From a checkpoint of a small mixture-of-experts model trained on Wikipedia: a variant of SOAP for the experts, 3494 steps.
Below are experts of layer 2 (counted from 0) of a mixture-of-experts language model. Rows are named router (the router's row for the expert), up (a neuron's input weights, with its number) and show model dimensions 0-127. Each number is 128 + 32 x the weight over its row's rms, rounded and kept within 0 to 255. Numbers have three digits each.
After each expert's rows: a language model's description of what the expert responds to. This comes from a sample of Wikipedia text that the model never trained on.

# expert 9
router:147148138158114121113125132155123129201152097102119134135103164127089157128195141134156177122160154165125149072177122147123177123155140168073125145111129129132099186118077155184141160157135117163128090161141175180144083118129164079189112144081101190105186135136156161131148184113115143150095063099141051130096179161089157131087111166105147118151152175149116155207076127132108111160087
up0:080124109083119158156089111133130117142160116082129152132113124134203153131149119111095193036167134098164158133104068154133081158121120157130111150101087074119133105088115160107111230177215124163170122109159133136116114151059130132086155095098115140055136135109142121119150095163147157157122162137094167140079131113154168146130129124089160174168110095046142145130133104130099100147114
up1:052133114145093113103125090095106088155103142094130157089117130102102166096088255163093098178153172146084154143135125133077115127193102135094165140125147098150156087148128115102142088108125133140161146088143118123135095060093072140135128128153118133080190140121212134119146085124153089141131114178164142218100139112099161100118104123122132156124146174141105167083147155132106089140121
up2:109151169146145161171080118088127155067120171123085138056170172111125122102103100069153118135125127153133160144167105124198153117161089158167133085143128119193148070111188107165141150147116169172052154154132095157153092156094133102122149168084131080143129177131160161145150143096174142106101132075149091095150162146057102109123115068067148145130131116118156092116098088115147171134173
It responds to: Latinate word-start fragments

# expert 6
router:159086135147127101128144126130106128120198139131154167154156142117158076099176214125156192119168148153164125133156069121099161084131129146142099132094118111131095086153109131163083113211079106111042129137106146091125126175132126101175131184069161109080159162127078139144142140107131136116065137098093110116116080184117139120077108142131146142160129153130106162074080142111159204167092
up0:116113107094107081072122102155128103141174168040128192141091088092120196184159180119121151094137097119143149112098074087122127209084135156133132131129092181078096168122122123107110184137152058159152105093138106103071125089088139107148134135161112110095129159105175110136112047090125106152134145163141175115070104129125128158169098136134121203165131130120148105098099110130109105160144
up1:155138122112080123135117054176103115156121151163141150111171136079124130075085118160095138130140163143093126183137140097083101131063092112166158129167138152147116119109169136160167135114097133082104151144130122099185091163131118136126101191139081107107149119137234154119159118122117106151146111171189155163081106113145085124087107076053145126183188160105050187127131147147104137101109
up2:096142145167171178145113126090114134109132166130102130074145151084126151104152092052158137148133118098145118140129149107157184138254086136179160108113106123200138119116150078129121119114140186110114158112144132147154106155150128101116157159057124155139078096125159135144129116078138142148122157103135095040142145157107116138051122094093151145141103062118141114118114109124081203177176
It responds to: Verb-stem word starts

# expert 14
router:159132142118109242161145142136075108138155081141096151133149151154088117105097160160128179115092110163059134164144092111138183140149126170152110099078147095125162103132135144051161140081140131128106101104120080116120194108130157125137112165165105118152061073096114065096125146124110151136124150088143114066097127114108120080151160105146075195133174134148130193116090107126152074087117
up0:127127100099106148105085161157026157098178144065124144098108090084152108178142158135130094107197153123137130138121132145171138104127124156117135106084098186146090169094121172162123164148122133162105104082186101089182093123049143098133123106084166147115126131112116129113147161129176129185152165182167118163075130148101142111173109184184132168106160136079179148164101163092125098134133
up1:142091147146081101079119088117117132156118156141174164176151159141201151119109129167141106110117122132132138112160117125115069050158081124086157157133150108088101161101159173117112111095110095092181108120179155060167132091135129162173094182149087061201155155085165173159181067167110149113155198181148167117111103097106147124083093108158141125151129139144140117107100137153154128140090
up2:120119091099134132156117138184105117117137137111074052100129195113086126105089076117118129136106152086146133121152158130153147123171124149133126141142101118160112172189083113119128141132173149157101158218169080147136043087156123091094131102080146140062093131155157080132103069097118121157109167099125114067162114129109131120123076085069107165147153066099101132119108100211103157143135
It responds to: Infobox field labels

# expert 19
router:102132121175150149119127140218128136119121145158096088111122078082068181169111082108108111148158172085153187144130056069151087077188083088079132154129082097099146144108126166131152128131150109150085128099140138114167112140103151113121145155118141108143157139144138141112142168095078155165139076182117138207157175092085100173154170126188100145148138116092119083110144114169163157097166
up2:074098113120171146165131095088157117145079125155174099063078147118139095094061093072132126172110110131126139141118160115138072118131118137186131133127066180165123183091181079151102056093105172125121146170115067130183072099164115121115151162038116132131107127089148154176138116119159139095120069119111108120146137149074110149167164162149099130123114104093091107107156086126117117175149
up3:137178145109128133129171087116108028117172146195131132185107202182148130106137105181112188122166146125202109132140125122120187116149215130110145106096129180119126134111084125103113169137173107076168162165158074121095107157097122148173161127086139133110096143124138147134141166171144083066152138101167162062138182163120126164081103117127114111135141132125155175083119160139129136135134
up4:095163060116146151119128137206114160151138147126072124170164058099109093117128157126178195179169107118142153102147143097116208133093156144138102165055123099169097173136122120160097209157147101081120126119144130113138082110097127117161101120093139186096098145133080136108118137108112127079146162153123137166142168177127139197087196110141136137113097087129089171153145093107098082117135
It responds to: Single capital letters

# expert 0
router:103166077082113124053115115080123117123067108100197136151170133140135080119095170116157111068149140136154127155160172156146165098102157096141095083142103160107138100183157144136097165123145179120134088122108111155132096116123088057182109116151218093121113145121123099176082139194133133110183118175093145090146102125133105088140137086054130135180143104131094098111135131154179085160141
up2:110150097125131145101093152164139160123130177138155067123114168058147130138143161085160116107096130154112112121109133120120209156176090182157118074126121134204102126094170135138100139135112206152100157149167029177128092100109152064100111122131121104125051146123089124129117090079098136165118112124131110092145100193076114079119148070163149101168112110124103127181124137167117162118155
up3:135137167084146100129114096203177148148186161138120105104145184104131220130117220164090110149115176098170084136122119107129192126133158115100158110174114132115147166035109095121127108144157152122130079172125127109125150118100085118142142140135153095090134166146136126118136209174190099143066109114104165049134159141108135142105112138113143160103134162090114110180084140132132098147107
up4:063172120149164122084096159210110131137092097184134102164158133084127126094095156138124119159100105135111109181119100154109133106162100146109124143063084114089124096088088050073118150156138077146083088129120141130111090086130097123161140170129100119089106122122127149145151081163162068098119104155101130200141173099139100100140123016103138123158132106121119178130139159116072126067141
It responds to: Name-initial capitalized words

# expert 30
router:159129130074123171075128106115159153134128136168172088115137129147117141208116111147102130111104031100073103168085065138128126102115139142177135104156098132146102133182156171140121171069095096143103101079097119157142225158163124108136162114123145077138148115194144122174149132177162120139152122133093133134146168077112117156152158103098084104158130136092095110123213156093184108118148
up1:135109117117108110143180127116147112209066130139154146176144150112095141184139118115108103153171156119138126204175083158102145127139144140108162152132130143149080116192103124159168109137127054145078092083135101106166087107146117122144125126144131086125127133086162154134150052147074113123209126149161166134075153171113155086098114085081118160082163187163114161120141179172079093106084
up2:113149128138171159113188149114114110080119102121141159053105164100105159134109115103137120143075072090173102134169101134125165104165103151141136164133136125159085217128137170103114164162123151132092115161152052082151085105235086115122068201088147134127077144095131134141126096077139132121159148156133094097076116088122152178163126181102136148145163133107122132177099120123103144170145
up3:077143176102139181094139085140111096107133152124121116147142149151130151138104163130149110074123149142178135183133091114135164097119124103064098156154097147103151175090058134161068158099156151171129181096102062156183142092154115119143124161153145134138087131151159125167167149068132091154180112127140120152138154104161081138134026104077120104179173151159129103133098142179079175163080
It responds to: Single capital letters

# expert 17
router:145187087119127090091106109115177112047127177198088116105162160170147112132113068141118075163118154121075158093128138149133078065077174078165119099139160166132121164128127106133096164147079157181139159137083168133091098143142126193106142137127160146200131091122128146137076140134138127119183119086153166153121156114078096068140109176108088077132133096154117101121163148104096107165125
up2:133141102160156178143096124096092151074068131096135151120106140082093139206117092122099177088132150100112121160119116114068077140194111119209131120129106142161130168116159169142134115131061161095106137178124109105142128109128120095118109170097144127111130157093111154096088130041148133134106088116112124088082200074068131137172116103121132180145121100095070119131140066098083151139188
up3:121120174194110123105174189132149121127155150145142080126092183091185156153125132118116141098133124065182114125074160177130148094132135142134129168129141157130141132107148097154092159135102126161129177109147064100161056078119112127132153143111092075118140097203106111133147105165140088102108108138081185162145140067127164149063092154145174141195140104137133090143113199086101195131154
up4:137185093151120096114146132173093132183152148178151148156150115077047141106121110152138098123187091161107095118142081112087151136128087131117110069130112110116124103107152114122143125105165146143107115200162144103126091104063122133077095129139114231186143132107129134151113157159123150049073155167070154091134078154101137154165154135091083068094154122139086129180095100121118132096167
It responds to: Single digits in numbers

# expert 11
router:178151077147108148108118137156151099197134096177087105138177097154098151131126135128154171145200117112097151173090099161137167196105106132109132120152112164160086095146072144115139196135050094187150155166097187101162088172137130099140128189116110081079155175135122131147122149191132094127120106097205154129125161122133191134145145121132117084157111146118092157109110180152168110132154
up1:104145084096105078107105091083117085141132131113153152121089082088138162134140169144085143116150106109092185172113116128114110130122121115082122147082133149148158112115101123078127098159151181145136094130136099085057110188150095124110135124153083129117174079153212170136151077102135138118187176187174118173109117128117166055058105118173158165123191144143083135062141116177118136103128
up2:112134117150174146123030089111083108106143135130154136086116117057135163118137131113167098101114135127106167114101104126134115117217142121143158099175116167203170150162076105142141133060110153110102100146152072154176081144178123104135148132100102126091108136119147167143143157059104147149146089120111081079033137180083131111127109099127139087165166107175143110143150113148113169171169
up3:107104157127170101094131153123158146144160157182130143162141187115130168090135139124129152149171115116129087141162123164132115048170164107096071132157096116105092123123135116166158106109195106116150143074096054125173086159160064127121070139137136087064059151061104089132115142162153130128142084139069155078131145137135147155049123190102143123141139092124146126151101199116138121166096
It responds to: Numbers, coordinates, digit groups

# expert 18
router:082159092131091132150080171119056116105097142122138133102137144122153104116079108083139129134109126198127132109102120145138133162099159136189138130190086126174182116079146070158108151096138170076144098087115080119121157136124133166141149010160170184135126123106135116077130154168146099107143198171067148143116147130141118155127131111111168188087107101146165109118147149134101074061132
up2:160169208132150133117099142149164097110163149051121156123161142057136096128050084102143128147067169153087139155169183119147165122160127133129094152147101089170121110126140145140164105179112156121114174130128083120085114109101158114062118184066123170091123139148155206140118141147130145197079096069117127109117173091089150113157147189099117127120147118162169116134127091160087122135150
up3:148135148161181135111138194156225079140093112121162140141113172136107125122087094152122118109145091120118124151189074129212164142112175082130184098158072165108160153111092125178144120132159113084087090137110100116070138176134147160071149168129189057112132165103096074132129124097140129163097178131129125119110126146145142147072104090140124157132120085108136131165104126069103192127136
up4:070121125089106108150076068121096080121148075137067116149146105093111111089119117113111097152133121109082142143177094141105129047138155061151180157144103135084129082108105054089110123092179111145165118163121176106132162093145081118137126127118097210096127145158138160197106123083128059132125159200100118098094173115105109170140142107106130151109157103050141129142160149141136131109111
It responds to: Table cell separators

# expert 26
router:155067171092139111136154108151115094159171104120052185074115111114127122106182111160105108123139101137112104106107113132131105162079105094130118149093187169155144138107098154102166097134131122180083153128123110122132156138048148119134068116132144060102058081118110105129188121152187100094088120098108098107091132139156164113134144158146113120131077189055074146137189169110094166172150
up0:103109111078103101065122130175134075120124101071153153097074199146088142134144123104158147114119139113173160172090061137147115097100145157106112170149094136091051070138148172122127138151155103132097083075183098101098077143104091125135091102147160172089153146162166115119176145091146203127182113075073162110113133186127131163161132121121127131116114157120161126181126120111072103163112
up1:125171092144170126161134104174087114085125066135132155128099136094133140072126184164130082122148149163077162107186138138112113113144147111110139129083135073155158152209166127195150126125075147143139118157140080137128111146128124123139123109158119099122151111148183205104088079085135108173157121168127205123090088079134129082115136134087111132117099204120089127105201185156130178117163
up2:093146113126147116107094188111090171068102189102114090074114187106080075140078167097163114136108112134106129162121158212175136100110145130146142114136140123162156143172113157147133140125151142142140127137196076067102109094138140096126142101141084102110089137108147132099097124023130159137107085100080076078099116123080123119137125110159158152143074085131141191139156126088107142198132
It responds to: Word-ending syllables

# expert 29
router:138127093178119042110063093095098173146138178049131167138140121129136111164148166122135181178097134099127151131129119135030105158152168154103122125107133090159123129125094107113192068175152135098159120118159112133172128051149187187110131104099130185093118147192111156142131139100155164132131123104087162183103137163114126148118130140134108101162142102136138097120122140117126204180171
up1:083128138173137110164144084184110172138131098067117143154201145156111113152155171167118104148143154121116122156132095152083128134112079160136057114131176190171099153105142077128144118123124176123111133046135132134150099116190065135101115142099128082118113138141218113114125076151134161146093137179134146145127184136142188130078087077098131125153154120116134195067146166133075154118106
up2:156149146187162162189120125120113148088117146109147088059134138075140137090105094051115129108113198082163122158128154143145139127169124158147049142113100168155153148079156135122144082138085099093126144141145062103176084100135094104144089169157137139097100139134155128111132176118189127138110108035082109107141111101097118138166137158138128132110168095098089143211111124152090171129185
up3:157139097164145177140153113182105134110156158169156095128174202092145136136106172156193137158183144104162152165076179154103149114144183147139105100189141115106128160127091116108132122112224130106144180147161084131127117122109076159113146126088138057180100154138088106171144179148116148114119085120063127137130166068182151134088135150085138112110136120107154115117116196106088167150155
It responds to: Latin prefix syllables

# expert 31
router:151163133160101186126133144063136096137085095124126155200132141146158123130107068106137090156114137097109099096130203130171101135095158106122136106096171135126082132107148129182124148107125147214165132122117187120128096091121137103120089090093093099162148106086144173142089038145149089175136157099098107055155141135149101149213110156150153102129173174110143128109083188154109135152104
up1:119120111137127074116197130204169133158135131093128095140125124046111127157108197159159134150080143131065194126119163134112103053153136129154161126142133153140114155139064100131144094174103116144175139118133121128133127088137120127128141135092094062170189131164179142123163109075106099119124158140119235131094133125153122147138076122081119159185169166124099186109167146174137126096131
up2:085176110172143180137154155077094184085119128158144118041104166089101041082076097078173113094134123146113160134138132139133134085203097151132122120078127140152134109120112090155180103125127178178094132127123073144132114159143137099104129151113147140122139110128187128089139111075154119140129123135148103096117176122108099145137159147120100130138148143150154098224120179096108191204157
up3:100119175110134184126144165200103190096140149136184118173149158185165170158154159152098153141131138074138105113137127091153089108117143162106094139139139135114123138132074127115061118156187138096164199153136078112159145127109066148123141102158156114135196115139147105166108147127212107131079140124099114076121157112184137155102103196068134127150163156047094114132105140138132092099143
It responds to: Mid-word fragments